From a checkpoint of a small mixture-of-experts model trained on Wikipedia: a variant of Muon for the experts, 389M tokens.
Below are experts of layer 5 (counted from 0) of a mixture-of-experts language model. Rows are named down (a neuron's output weights, with its number) and show model dimensions 144-191. Each number is 500 + 50 x the weight over its row's rms, rounded and kept within 0 to 999. Numbers have three digits each.
Before each expert's rows: "comes before" lists some tokens at least twice as common just after its tokens as in all text. This comes from a sample of Wikipedia text that the model never trained on. Tokens count by the router's weight.

# expert 5
comes before: " of", ".", " in", " to", " for", " on"
down0:529492503472539513462535455468561614508482589461403401561566484496523506444520432561442513482439491425403556414478501497471517470454457504511546
down1:516547432449527508547439485418532455426568559441511601495454459503531471533446571519470543451433595511505462462569486490436475544526450501503507
down2:536437520465527539434475540475604492499543503469558507498577567561500494560524461569481517597584502525567499465428564405486512505523536502505520
down3:493546580480592484499488480519540407605396457481512557561424457453527509538576522493503487504461528504576543538523482509604482537494531546549485
down4:517487493551514487559519566476523476526475604561582395593435541393522537582528477493512547470558423468496506465565492507527458449577542560482494
down5:592492530568497485444483481474495401535471541616533478547473412570518535501467524590525480508475569399485511458518483448457499447564550537515496
down6:546496551394515424517504517551534594525494553524509486576482454474483539548541444504383560507454524477473465483448557382382536525483501581449477
down7:423412529518475518525524447503548580492520534471551513470468566457542462508492497521496440483469448558488431465405532530469480408488503477425509
down8:507524478476520431511460491564486495500508597465584439520420530499532518496481438518538393505438508447499499505503516489456428471512481517446540
down9:479482520507505530465487499520553491554541553507543447431508561489525513558480521521515500500449405533517499420576484481530496430521475495482576
down10:514605557565546532432512581471520477477520476501417470396468436499434442513489495449552568467559535598412534464525508529395491495436496522532427
down11:545565481418543589473549503478462402427422531454485564506436468541435442494468521508458393453516475579530486540511521479533470507492541484485443
down12:521396503422459417508463483480498402452558559473528454438509444521448492555482448435448481506520594538584438480521584537539453517534484458522516
down13:523469575472468538350527475560450517507547499473447488492484429560490419539522481497465448510490567530499564418526549440523496543508639576524469

# expert 19
comes before: ",", ".", " of", "s", " and", " in"
down0:518502599501534449431538503543515424427454468455564490580564550487542559403510474463575419444509508467539459546529512430477514522523579433541532
down1:551397522466496474440516507481515501499578562444445521447421435463518504505469484451495424487594577540621547565411522474521536433519488467500426
down2:430478457489456593450499563604563516406522401493543536477529473531499583417534490469475544458415532476432527572556579508466449512533503565493458
down3:527479483470512469521540561413580521517446481510487406535495453591483447550426420419546507588461518455482414472446591522591434477547517646451485
down4:618517484477487419475517532487439506540570564464488527489485528554566557494530487515574538615488494431548479520549480556515426422518457483539440
down5:464483486483582461483522514474495546495422551495479523512438507510495438528507532505521449484582496508453468467333470483518582516515485475399476
down6:553457579489475374494477394529491456486584452587516485500451527531498474515454595482483470521418409556587459468478488412509484497466432597481479
down7:544471408411464495493391515578486577493561505423487519488492542507560421472454490516496429482521374480577605471562476526502463511499498585639518
down8:584500588453482459588578562408561490544494497460513481476484526470522471437583471611541519510584472397437461536424484531489598477516541504536530
down9:539412487486426445476574501524500503471535463458462503473373495495545478520543517518517404425558519541537481512515478422564436413521502522527479
down10:522483561355492572451523552612501524502461470432541436543536548485351546466449374541575493505475446490557510529527546466557556499450458476574437
down11:491505402584437413547594520525477417470527582579530479473470590573568631481640484535560550475416414450490546533598513528560558435438503491462575
down12:475493536417483455553499516480505479428456508395517575516504594470468536512551488506506494555516491468472426551502489569529559475466553460456539
down13:423465481487536495525505436372467460563545553492530544502448484532477461417556473462477554505599480521389381507539564494559537500437523518559486

# expert 28
comes before: " |", " to", " a", " that", "ing", ";"
down0:523491517404633493407425504530572535590574470543542483447507440525456523480517455555496401562524538402456514453559476549464426530455588462521491
down1:497474501451562545505481502424525521518482543520508414510492515480558566423541443459459458537468446426540509472539548467476500509620538468462511
down2:508609484565523512445499518563471435397566511437538427443519405589502499531482472488516512476493441522535507496505576453525455512477414376519470
down3:481532500481476504554402519558519473479494518440505503511532458474560472484522515465431573556579461469498554491531500569517470417545601546509451
down4:507523497487554462497528513437565507449489514444564526526512497505460674492507580510495460625551525500509504479430504445442526441546484504632499
down5:517447505470529526433513433446452540610457425501458466552526544493420439562511509594490518467479491495551610533542520445512541523538506532497482
down6:496457601564490531443505525497540510511520477533423578463562446482520557500533517531621422437530456439515468586566451495408470497490577518471363
down7:582516454585390466438549429455477600504502554508483477443524507431505554546543510515515442559411488554518548494467430572394515461558574597555467
down8:589597581461527504495449504445491500486553492475531544511557435520494475484531441499441542494420435557567415533511519422432526540522542494399565
down9:594593505492489452422497512509499460443551525558603557440529504448462464455547525512483487545516487457514590475527459527487583479537479456468507
down10:547486449419485464562512486590536513564480442408505560510497353459492460476419421424614452505489438567511355460527395485445513493479468563545412
down11:465500506550484441510555537482496517493559456519581468510495486584490510486553408451551475517393463494507420380594481456509516551548542401517604
down12:426536505442534548431506476572505487541487489474516525493577483510561468601543500506461529521522456473442484593569531486505540509510399429473524
down13:486412446627523488507557486547507365511460494424507538508551555428488537531601379547545479557478536468503545509584595501536524440546491495348523

# expert 18
comes before: " |", " -", " \"", " •", " Mid", " Born"
down0:534600462463485505578503439500469610531441468524553492541514509562507558403397472481489531510519533521528418496401509421644502500597514510635384
down1:499564544523451495484472460564566458493378489605530622503527416497435499446516509449498477503397562546531494469492497479554477490448477486483525
down2:500468507485525515505467437543543507627537584513475496527460508498491490532397435537464497432462444537557399454464497544483411534554584467489532
down3:504482540537395512509480568494374483421510485565496585502456491563514550543371480460368590443473573548493563517501541530601510486512524556465603
down4:519495436526476440473395548470491566506500562496512532499475486485446473500546479498565507464506545531495461543623452551432458451457518510584480
down5:469551609502548534559537527507545493519458460478594526629459456485546483522513494573503588470433518529510540425482489486550494389538409431411464
down6:509464489558454467436444563541543526589526471473435429478413507554598544529533547487458482567540463443474524441362601489596522491491485461564573
down7:450512511572556453534513555520480463525552571475495499550556511370456498456439594482461501463456469495567431440483495451515473461508525458437546
down8:405558531419332448602488429490542490449609543562543559514572499387520491540514521474461500563568522427516430500578543394558514583469563546570478
down9:486529503562460513436494402455482440519530551519552475513440594531566506466474555521521540552501468474488536443420484432513546484448573503467533
down10:428534536528625542555473471453537476489528564598486476487548528497471514437478391492512520503500573484594478429438496468529492439595480558562579
down11:490436455514537478513522513452517511536606521473479575545503441500426511464556475483489532481414458612501571588563505556501571448523518516541553
down12:489514494457494454596431537482487408530475544457483423429529513520524478586489475479477573630435487483499464468542445521537496601535481557469422
down13:460459522414489387458403475554595510472506477435548494417559542554469511468570540538577511511520531398469492552488490472495474573479478424542448

# expert 22
comes before: " a", " and", " the", " he", " which", " but"
down0:577520510550556554500532464447467556546495485537514382523493481529505506561540488462486581533445413469504478524404497538458495550569535473504524
down1:515525411521514529603508495483486484513560609409541516535528514467479538571473490513560483541440572465524507439617372485516436478512483442533488
down2:578498478486476424518400422554496531488558615546482541484464470554533512453470560506448537512497550507472518549525503496392433479455450502502541
down3:529547602439587387443419464504532559524584529452460469565522488425488524528540511458538608473476541489437533533574507458466490433600500494490538
down4:515541497533528457493519469428483491521465450559470542460495430528504507576642518504380419602531541528597483483479565444526605458562448534534523
down5:536523465527577533546549566494517422447531554467571541513523422499440507468509431511542573498436572447504553515561508494538502526447526478578491
down6:467561439571488508498519433425488574492550499512566479546452578485483462453460506544458431519549467523468428453513532500503547442421641413459540
down7:635551579505456514427469553569491532528574535397461536601570463565525501511410481487484503619512496450512564475502445538454470565524522471560530
down8:498495502509617493460550497476559414570474503468423444502435522491479576439431495496433460516461465521389554519557495552428515489493528490495507
down9:504570444453536500588476568577444474428517427482519485537446464539469417447529465448571521501583523453539458536521447493465458496456498472365469
down10:543544467558456488477397534566472488529366483498454524517468503562595519467534505533533516490484469593459462493499392609516580468429563502422520
down11:467416525494529518507444497655432495559497430581552456421420546492531497573491555520451498535453499461478502516580439575507420477479534514506553
down12:559482431508482397463432463577544501515515480503582529577538442462508474492455486548535552473482430536502460456505506485425504581459553531517646
down13:572473552485518472574500447471490555608495432495475437413437442482413568531515569450555545496513551524517487416482465553533503401484523432572395

# expert 26
comes before: ":", "\n", "N", " /", "W", ")"
down0:490430570564481567463534508506499516489440429440479481482466426446485490557436496588507515493547590459464456451528402532484550508499422502516468
down1:542469498499544473482494538395515479434449520418552578506582525412422484462424523599530460486554460592460486556527531441482459471442467610480416
down2:466400438595421520521524558633558518430423462379508470485482433546478551465519522570534503440410474463509415495503541545584553495526501560602484
down3:541495531577603431495467556491541473648506473411472531463549545467525543473531457471516508513509466494536510520515514550608554541487557540459553
down4:466528526477516513585506463511485521432467542552494544488552539473360563511548488563540484428559528437565535527485498458484549574486508480473527
down5:466531441448512512580576522519395516459445631511528535543436553500400574571398461530423509444465467515486422501507498476454581543556533533521463
down6:439494425555568542485505530548504485533387465418590406517509574556499532462607477493496543467428493508477430481421549535526504525519499513462572
down7:471544499511455487444575463458584489508455471469518468521551482477584558455553502528459523476554513485432588447533461455499490505488631511529564
down8:389518509457481580483533400496494524529484485494499461426444495458575508519466493518440495439488538531497468538503490525521437433581569498530473
down9:452552520525505501519448523507419470500475416594572501504443450468603492457506449464485598566359458415543470402532490500515550467426380493520433
down10:467399597506535436536480526439522428453568521596555558520537484474449482483456393480530483573477515459389550441469483518460482486533497434564403
down11:450574545561528493549469480612519538593510457493478512489581472496463535431541442445560531521491519463472415664545532498483402462480445503362547
down12:541509524502493486557468446538482487566482430481465498395507529497486414473509448486515570522484515491419556485552508398479572546410547517421468
down13:519417492504433463454570431524465515458539515445402471551551524496523561415470460567601457456558417434506538473498407534480506450519435512591518

# expert 4
comes before: ",", ".", " (", " in", "'", " School"
down0:477576522519455510510454449457497591481511559379472370463553598444500504515498475516525550578507465524510469538530497519451473518500530517458477
down1:553493410429511454469586523497522500486427495463535529451542567505528471542566443498529597508451424514461505467411466471474495513583557509602523
down2:485515510516473556504590476441547483470542496496515528434418495541581464461461545568503501363449524439453451464494423546540567502500548400477519
down3:590447464430576567402546579524504463526464446510574501474436352507444463568505533469525483474467511523532454375501437445598502464481521511553547
down4:457581432552447553479563498557535408526461553474511521524486432535471456489443403493500459491516447452541508509537476563426563536623603523610547
down5:443538429487464525534450507593484432489564380443473451509453613436522531462535507490366489538458491490474535525442545530479503542495476523609546
down6:531496591532486452529482566461490535610512497539529522450508520497493560543477488521445412567489491542450549469519463503503482482502435517466472
down7:554541554466570413413504439412513527580502590410472569591487484476500554488519488501534519491521493527432549467559541509603432443543543484409466
down8:535451445470510466491471488609481470503525500594577497461500575587575445472584486622488521495571566482585460432487522531536572421604462489558484
down9:469527599448475459459546526514538490526478496439518442447565560583459520517515569457550444426500487494477461504497502495517489513568560540470485
down10:532354565531420463493514598489486523515584468463556542545538516514504432555540571532490575527507526506546362438463503606503469487481460552595570
down11:521496450424526489383459573416512487561565554540438481482448493490503507418436497513502468576492448552511543541542510547441522442554504534539486
down12:487502557569543483506476558574552502494510487559575581495526368560433406431560601492506563492531612471484478480553418494496446502572491447465480
down13:546441485538467451592614489487550408458521507511516442522523456556457461501472535471561543530553462459494501526500399407414511531531537523591477

# expert 17
comes before: " of", " to", " as", " that", " for", " time"
down0:513460601523562446460540349545556574519498559428524478547515477443496558487553489540467529566417609499470531495435439380470530406483441488550497
down1:513544569511490492476515502514407436443439486512639512537406551553509461474559511675441504555495523559507431587510478471584566473496496511528565
down2:580571564512555572446572524468515501437498519471466553621590442417543512460560437425519420520457537440460593449544555466506443576471458468533436
down3:439602423477539532566482592559438434561409444480469406518463504366455517591545529473420439577539462532515514511385459518542437493489524534524450
down4:595498486511519444469559532510451486521518479533466456505428454460464479568549433459598449469476487470537521545623496581502464578511535584545427
down5:506422548457474479440546497547507521506537519454544564503549449427553478510517612413501547553509565413553415530437429466551466419446564534528443
down6:521473557585525557452518496532480452517525577521538582484471423519532434481550563553468524494480526511483485525471576486552491495571507516490407
down7:439506480511460502503464518457576456496476603481462446504422549541557487475446518440541532470451481489565499560462485524485498478509463546446470
down8:598443519447474424496478559494558617504546537537528438563547553529445510492442441407517426480477490421533537516418495527511401508520429515413480
down9:478513434366537476549512562598518514468508496531526492458563522430516445405496555513529503391569579554409609513562473492499421472484496538428453
down10:360550498514510480513524488501527462477464598551515450546617406522452386521482483520524450458528513445421523501461429452502575539607451567590488
down11:593539523413551452416496487439534593450480471519537523485570561471454498490500496594541459393543524453532454528481467452517503603506515503457542
down12:545502562441486561460527495514515475446612467472513498496519445522490615566531476462471508558524474655470535491423529449533465549547502411503580
down13:564582495627547451485488523495494432583515524420518453441565513523501528504538429492423510471461544437450450554451464442443499625548539531483470

# expert 2
comes before: " ", "\n", " 0", " 1", " 2", " 3"
down0:516421560412443494581549447497512558513555440474556351507504420510458538590493495523524437521551485518485477520454544455409576457592531477457436
down1:536560435588447446569532461592499426483422487322534570530519468492473460564575509419539487491646500590478494514589511615455524492495523492529535
down2:495533395622509515434453427528517520422524515529478542452463488450492588482441517555540527539472476559609556573519453495504476492564480466519500
down3:505370626556455562510538429481514467418519360427549594572461512593522394497475582584542541554492468443476468541491541466574573479445454354519414
down4:528530488493533478479495441477519429388460627536420498476560543574567473460569474542477460369498498436396534495518487506425435426549520546523473
down5:559447483514576580501595414538505511460504498496506375526452494489565547482490531462480481557574499633599543556545543524534500496522532396555491
down6:444527445439590412460499471483526452437436445574542529451461517454490528446439423426533520472512455593491498503569500546469467526531518491456522
down7:545490613506452467545476499427469499415531488553562372566514516511443452529456438569468580472441491487481506609408522348568492498521469525502479
down8:526539468518473502541446497537461555542481504581501457484438548590444472438434493517476532504415547461539480560555514459522526574464516427390506
down9:515514430521474580569475505523438587419484558541492522525448544499523482568498567562484472435572452510482439507526528516449544503449409607453521
down10:571562559554474515503546411521522456575510554546533431474420508436455500466453441426547574532479516465536530509506439470465450463437572589555369
down11:476459476419452517523603530494483444488475568601457492531539537558497542583504556525529443431483418585575493380439558453474492495547463445540505
down12:521546510428546486552464512455494553486514450452471483538484446544477547644394398425592526455495508526548467419446415473585460596472459487468464
down13:492480492549496466526562487554535521531514432492532541477476573467459504444533574545510502492480560447441533457554509585455480510471544458495578

# expert 16
comes before: " to", " the", " in", " by", " as", " a"
down0:592492476468485450578448508431429411459558463558518553472495458446507462448523465526530467514517567540457412459446521586499484622550452439540540
down1:565422528506464494517524506455491466527443553379518481504567553484447515478525536461462444461500575486426483436370556396547467472480454427507533
down2:485479463592527498548500465557483452508472496483429416514427631487536500489570442490554464544501460488607462470498553470548582586518505444491494
down3:459544601486446493496476505461460533522474550541445460402428472473436466496513483543393601460510495483464511391440425522466481581442604473541506
down4:498501442432535564467523553516557483512570452424525597505570469448502483533454488440496519525564477566452521500552536513434527451580455493477561
down5:469496527513555529562464460475418508421467403377534657485568444388460489542441565475479534490589527511488488408500448501482520544513514556413415
down6:494493550450589486464447485551470528424408498454496448507439542535522507461461411567495480519510451476501513526578491495550500550393449489541526
down7:547442599473525476452516491524515406426467511461475494541561432559468470521396512439485554448424479535495476616517444549507524520540518484577415
down8:496528525529471534559462482492538427532520435484504483462510497474503623570473478466529510535451566537422457512591513491466604500522572470488505
down9:476461445472385544487566430509440485431527498453482500360475504442476507377572463509518510485474556448525511584514592451428539542524542567504480
down10:443476549534526547506415529526501455551447499584453413406602433592489451520674480523505498477487450474481543509556541619492408553492551502494488
down11:463424472482521585430465529507518516442549574532605555464498464543525503520542458553501493510495436558532521470446453525451504648446532463533457
down12:463504532464483562521506457484435466456509522611551517450554494474506493544566533488509517508427474518464554500482463459491482548393493478554422
down13:527607521442385569517455428534525477495467480522485462502404549486490457497453538499506502482600435523538472538585552551394567489519476525430423

# expert 29
comes before: "\n", " |", " is", " (", " and", ")"
down0:444575510521436457536512461472442361536414514450510544462543512553489486457470531493466518570402591505551465526572531508462528569509526520567581
down1:526417598385512481451595554635538504535537527468615483555523485504398491467535537454496534585410487553425537554560521589386426510518548490556543
down2:439555409535480524472569538551474490487521555502527413525498536422486443524460451484418507483483458595465523452551431453529439477481468631584541
down3:497509550488497449542455440439482524463437499499468471525544606488493539401519493476489473577489459520426492482431497562515522516492561478493517
down4:444540473440443422570545525518545571541504496545549445502427527510457477501587502454587525514484548406550433515546538544546501469527515556544503
down5:546479390560579522520528449483411466546529469502482503453486584500503509375550452513419478514400520411612510453493501440478496583436485498429485
down6:522507541439524468469476605447546489414535550458496405466490440471493513478443498441512439499472457574443447551431568431398496446412503401542500
down7:534532485460422519488531450514515465459486382485481542446591542461507407547494573495528493467496497575498557474446517428577533526543492489517501
down8:476464506437524414491503513499468662495478597499454348529504499406508459539537512559531467489374426496486529500605520622481587497495490488490561
down9:482514628482486523489570412479472539527545480426554537543577468530488519606504498425471563555461461479502394528477567552522456483457589444490527
down10:510559496532456551481538430503530499436473436615539541513455508448489452570563489440474420447427501524588559496529453542489552509557501576562507
down11:509479504498483481522531585491509340486456460540420477546503534467414584490588451480463472405552573513535605458462389589499565574484473579478546
down12:489562552404490537530520444505396469478450498438452457520525546422417480496490475516486467508476554476444565432516451511542462491451507479498473
down13:595473515502567505524501471474572458446436531510461444463597582454546463499584514439497522510587455481519465501505515525434436567482506572595477

# expert 27
comes before: " |", "\n", "==", ";", " ==", "---|---|---|---|"
down0:503554482516517507494507532440504583604504561511427469434514532482576413528486455500521495537501511626512469596551508405445477511572503515519487
down1:505522493463537536424518499512498519509418554422587448604485474508504534466489525429460472551420516503507468604568533486573472530563483540560541
down2:467423479459552499465484531542496485548512504569458512481486563485492514466541512535535455482491481412553434546487556503433463463489581506475540
down3:490460561542524476473452472417503533396484447433466443541517393510466466540531470534529499460525471553429469459468512525500522582347561440484512
down4:467522539444536550495567514537458436616454507473487547531542490482488571410512502506576428467439485499527444544554596486522583435468418542574590
down5:592529516458564465470471450537498473574508417572484509483538511470387524506419504539430450452498582528470559517548447526484478451601561609493482
down6:527489531413519454591488453449507643441476567450394400417510539476540530514497531536484562531544494567508476515548435497440545411605541460513483
down7:512468496477487485489523429518543473547474540516550533582574505548503469408484578605473476447415544408542563382468411542481488424483533493543625
down8:495384426474444454528429535543527558520539472542497568409469479603495514504496571485501513610544578505499503478486488528477442578550481461478514
down9:441466557468541519493452489539499539566527504562546466518519519544545514497491439465508510498490475470444444439496478540613407437431504437461507
down10:496445428438522489532597510436600450409453534460592497458529497463368440449497474585435430534505483430437543493576455467494482500432535452535531
down11:507513492394500505448473584448496581529507565446496515462486421556513441460553488570518460482538477477426496437490502421554497552506534513493508
down12:479538443482542563354441466535500536485493465464540524611511535517503555469501501425591428500453499483476518489585492637465451468548497543533562
down13:539436394551539552541564453512456531498481511455448473374494522518554371469537600472480483419474455431443464483519520423473508449554577538466467

# expert 24
comes before: "\n", "-", "|", "==", " The", "The"
down0:568522504504463460502440530420497448366524415417508455539449451570520549524466524539493476550524535542496432531430412534509519479547525438488507
down1:472428490506458405457511418548511446404481458475519506553607525569508511615442467545515478499561472447552459554476478498451615446547562438460480
down2:570481472580536466510543509541529498491502455475544447501499566444459487561565455527548407447467552491537584540480408537559461475492523510445536
down3:515503566509464583431401518549441566450410424512500469463456495398445507436588486498449459578497448469509510498455378465539515401449487448472419
down4:582530489475453554561392430517495493504512458497444538442429450540582526578438509512526467579508576520541498478476546579477518531508588487567576
down5:511524530595554555511430547528538510525498396451506492424466563462411556536452493435523492435470434437538542418546468518530547469565441471501491
down6:556508412466454482508496424550443505557487514472574452464532541451440461426392472532445543557571600403555524487548635466482486555432470534489484
down7:433541486465405559511585450484610482498553542408533510479460536556465568462560456509574492503470556478560558559473526392585488574431374587489395
down8:558572458577474422509498430534479466528475411437447513537517447540426485495419527487416530424406460474544466449494519474491452434413438507540581
down9:550460610431462510419533413529546516492529598504448488449515517493494495549506401483472505603538538539550521435515492402545513456519445494542528
down10:515458453483581425512560447503515568559455449583569535554462510441482468478450427513526473463491556481473508522489573529518489558463547447390523
down11:504554576469420467521473508537534437487500395514564450446502422469520467541558530525368462481478476388440475518533500623452569455547520470493548
down12:536512490552562514522494484511490528492537510435499522503499517536507599569525498426523457581513542586499487470435522546493445560458518414433462
down13:535512549540528527527505593537407474429498510469411382521495502447430528420424493457585474556498517566492461494536484469517428486503524508499543

# expert 1
comes before: " |", ";", ")", " —", " vocals", " guitar"
down0:465464455451455533506505435537521496519540542518484561482464512612490516406487512536482508507472513437524422472484452560543549554464529480491521
down1:487536583478385444579492491515519520513560534552524513511527494608531476611500525501484502575497424524517474503429471438549507478617508558478575
down2:505578609518514488487436565501467442497545478434500486576521543529553439539508491527520491427467560528551426521479510549470484460428388495386638
down3:532545534600534507460468519559505493511464577484646540486533523563568563560532558511564482438631458573496504591581545520563485443504502483461489
down4:376453510459505539428405531492522498476513526535520421451505493533528441459533567429491511545503561399568487546497533508541485485475471472436497
down5:564558446537552467492425474486520542488539430411537560553563482512520490535480520472418532515514526491571540542640480534513541480453528410477466
down6:524406482530415493505527511537553451398550455585495505449448547475491593566449582481391550526499513517443506498469385469514533562443500523529532
down7:542511548365510541426487482524530450427532529445424542528553546431548519622502445447512429492606502525538501508611473431580509417540511514569476
down8:559579450488551467475435574485503350552490544590471552491487468530489467490603545488576590447438504460531464444508417472506516617550412498487429
down9:576466558558459498525477455533527497460512551526487506414408497509494499514445543469498456516462490568422447396433542484574463416433512515447550
down10:481452444460466444557526483541539565533469576423542506562420442375502523473413485481572561522582541605555618442542475539466507430473443590531563
down11:575579535438446467512498525542481434482459433485490515510572488474576498499515504478573454396544508572504503493534572458488440417459521537461498
down12:503534432539469449492486585474505425516482492463461592481472578526524524537571531479458442444473464416493514426569401509503524563405527573556567
down13:474480403531444558545487502487420471640487474441620465513501527507512582481507421443511408498402531616486488569458397465518452487519524518589479

# expert 0
comes before: ",", ".", " and", " States", " York", " War"
down0:563498436511425489547527456449414484474494475473519486482523520480561480477501452485417450491601425492443575562452536470515573491484471604511533
down1:531478490391427512503446506461442594478411397479476529485533480537547487574567454508580496624419522568477570427480497471512458501525439489484577
down2:534495566524531530488509519417486421400510524546511530533526470431552608497520461416510460491479411478448512453446444552522470556390541435557508
down3:498485528564421518539523516477568427534590519453535532551509532496548476617488441381567500590494450524458531505457473537518510516476575557447436
down4:465513525515493477499593481496448516547547482460489475485439436485518585449532464466530577529517564517444427491492482382513423521421452529544500
down5:466476440652549512551521491480528382568531507365526458570427493435446480527462390448464466528429429481462498516517523518472543531449531462597550
down6:502624552519562450490494513438541514486465487536552450469504571455559522568429409481401448592581445392537511410536495554491633542439527450504532
down7:525522422525485503552480583538469429506553509440510523466528445498550519500561528563413490482523450399617470524626572547564594591530515552550439
down8:530491357521473535397480532577452425482494579488469433618422459539489528433517500496406487441531482506475493483484491405503505578429508494489455
down9:419501566497523516469525495471414505597489550566500506456553473477521539470515527539526499509542517524522507506476451373474551539458566621480546
down10:531468571472567537482494466476386500538571487444540547567460562483526464467550478579434550546531403486526549550562380392447462468470475541401530
down11:514532485512470564488459525468563534587450535565432560524549524581445382336554505519517528434441494410568490501570505467359453472561463467500478
down12:531479520479511424504458467586452415493418472488536480549460589527537564430433519540472484446441638598455512468486665558451494525529515526430498
down13:515500486502586463574488517535515416460507515551500522524462524409357377521486520433560493470488340463508571535538538463551408557578503475461478

# expert 3
comes before: " the", " a", " his", " its", " their", " this"
down0:520453488521515511519419538439491577464554552492542431483512441492458545456484430413448484461467407525487440488484530412470553528460467447566547
down1:435503473429464492521446516467433444499465364486457446494586542567443554488463472496497525513540520494475446481522495505497480540430571509527567
down2:441468420479404459459598432467467515514521532504558444526363480482510494551527454460436489443408495516590511510428490430525558425569466526564559
down3:359559428451504471452456534501517520517540387430521456528441537494536523472460473454538473533458505519438416490585533534475452469533484396560570
down4:389547585501462449525597531457434495486489498490392553566554493480527450425533614576560501517553505460540448537477499499483547558475453512553519
down5:437500545489503498497546487480508556548454463496429537565482522497450476490523403491422475433405606504514496584446485546573459488527484525597525
down6:543492564574546473497415457477433514529610566469521464461436472497535491594613430511531444519530532459598394526486516448547497440527549438480456
down7:516493496588515532493484511519528437495508521549475481437502454456523466601533545451445587431454556460510467496474488509505503452538422512565490
down8:509460548496457438486539484480483512445456480435500463445506392533390483535500414447463502566486567501519512525441567468550512449481455434504473
down9:466485502569479497451510472439614522526494464465519477512583437500535450564520453459483475451467465486466476436423475448552463482495574477488516
down10:493491369456509519530477519495522497519432613399499540546599502510574406529555538544456542476461481470525550495590484494462534472566462464534578
down11:536520538474512544517461553546506495509530582490489544511519506497551400511421591572475481505539513476579375510512563490468507476597485491473454
down12:488534522505612517484452437567559543573519438504480553529520519493474582498567431441466419541610496530431502465414529496519549527496502590449522
down13:425497481487504494547462458451591611556509519466508459513490451453520457476495479457496571510496421541471586442498523574516596512459546520546547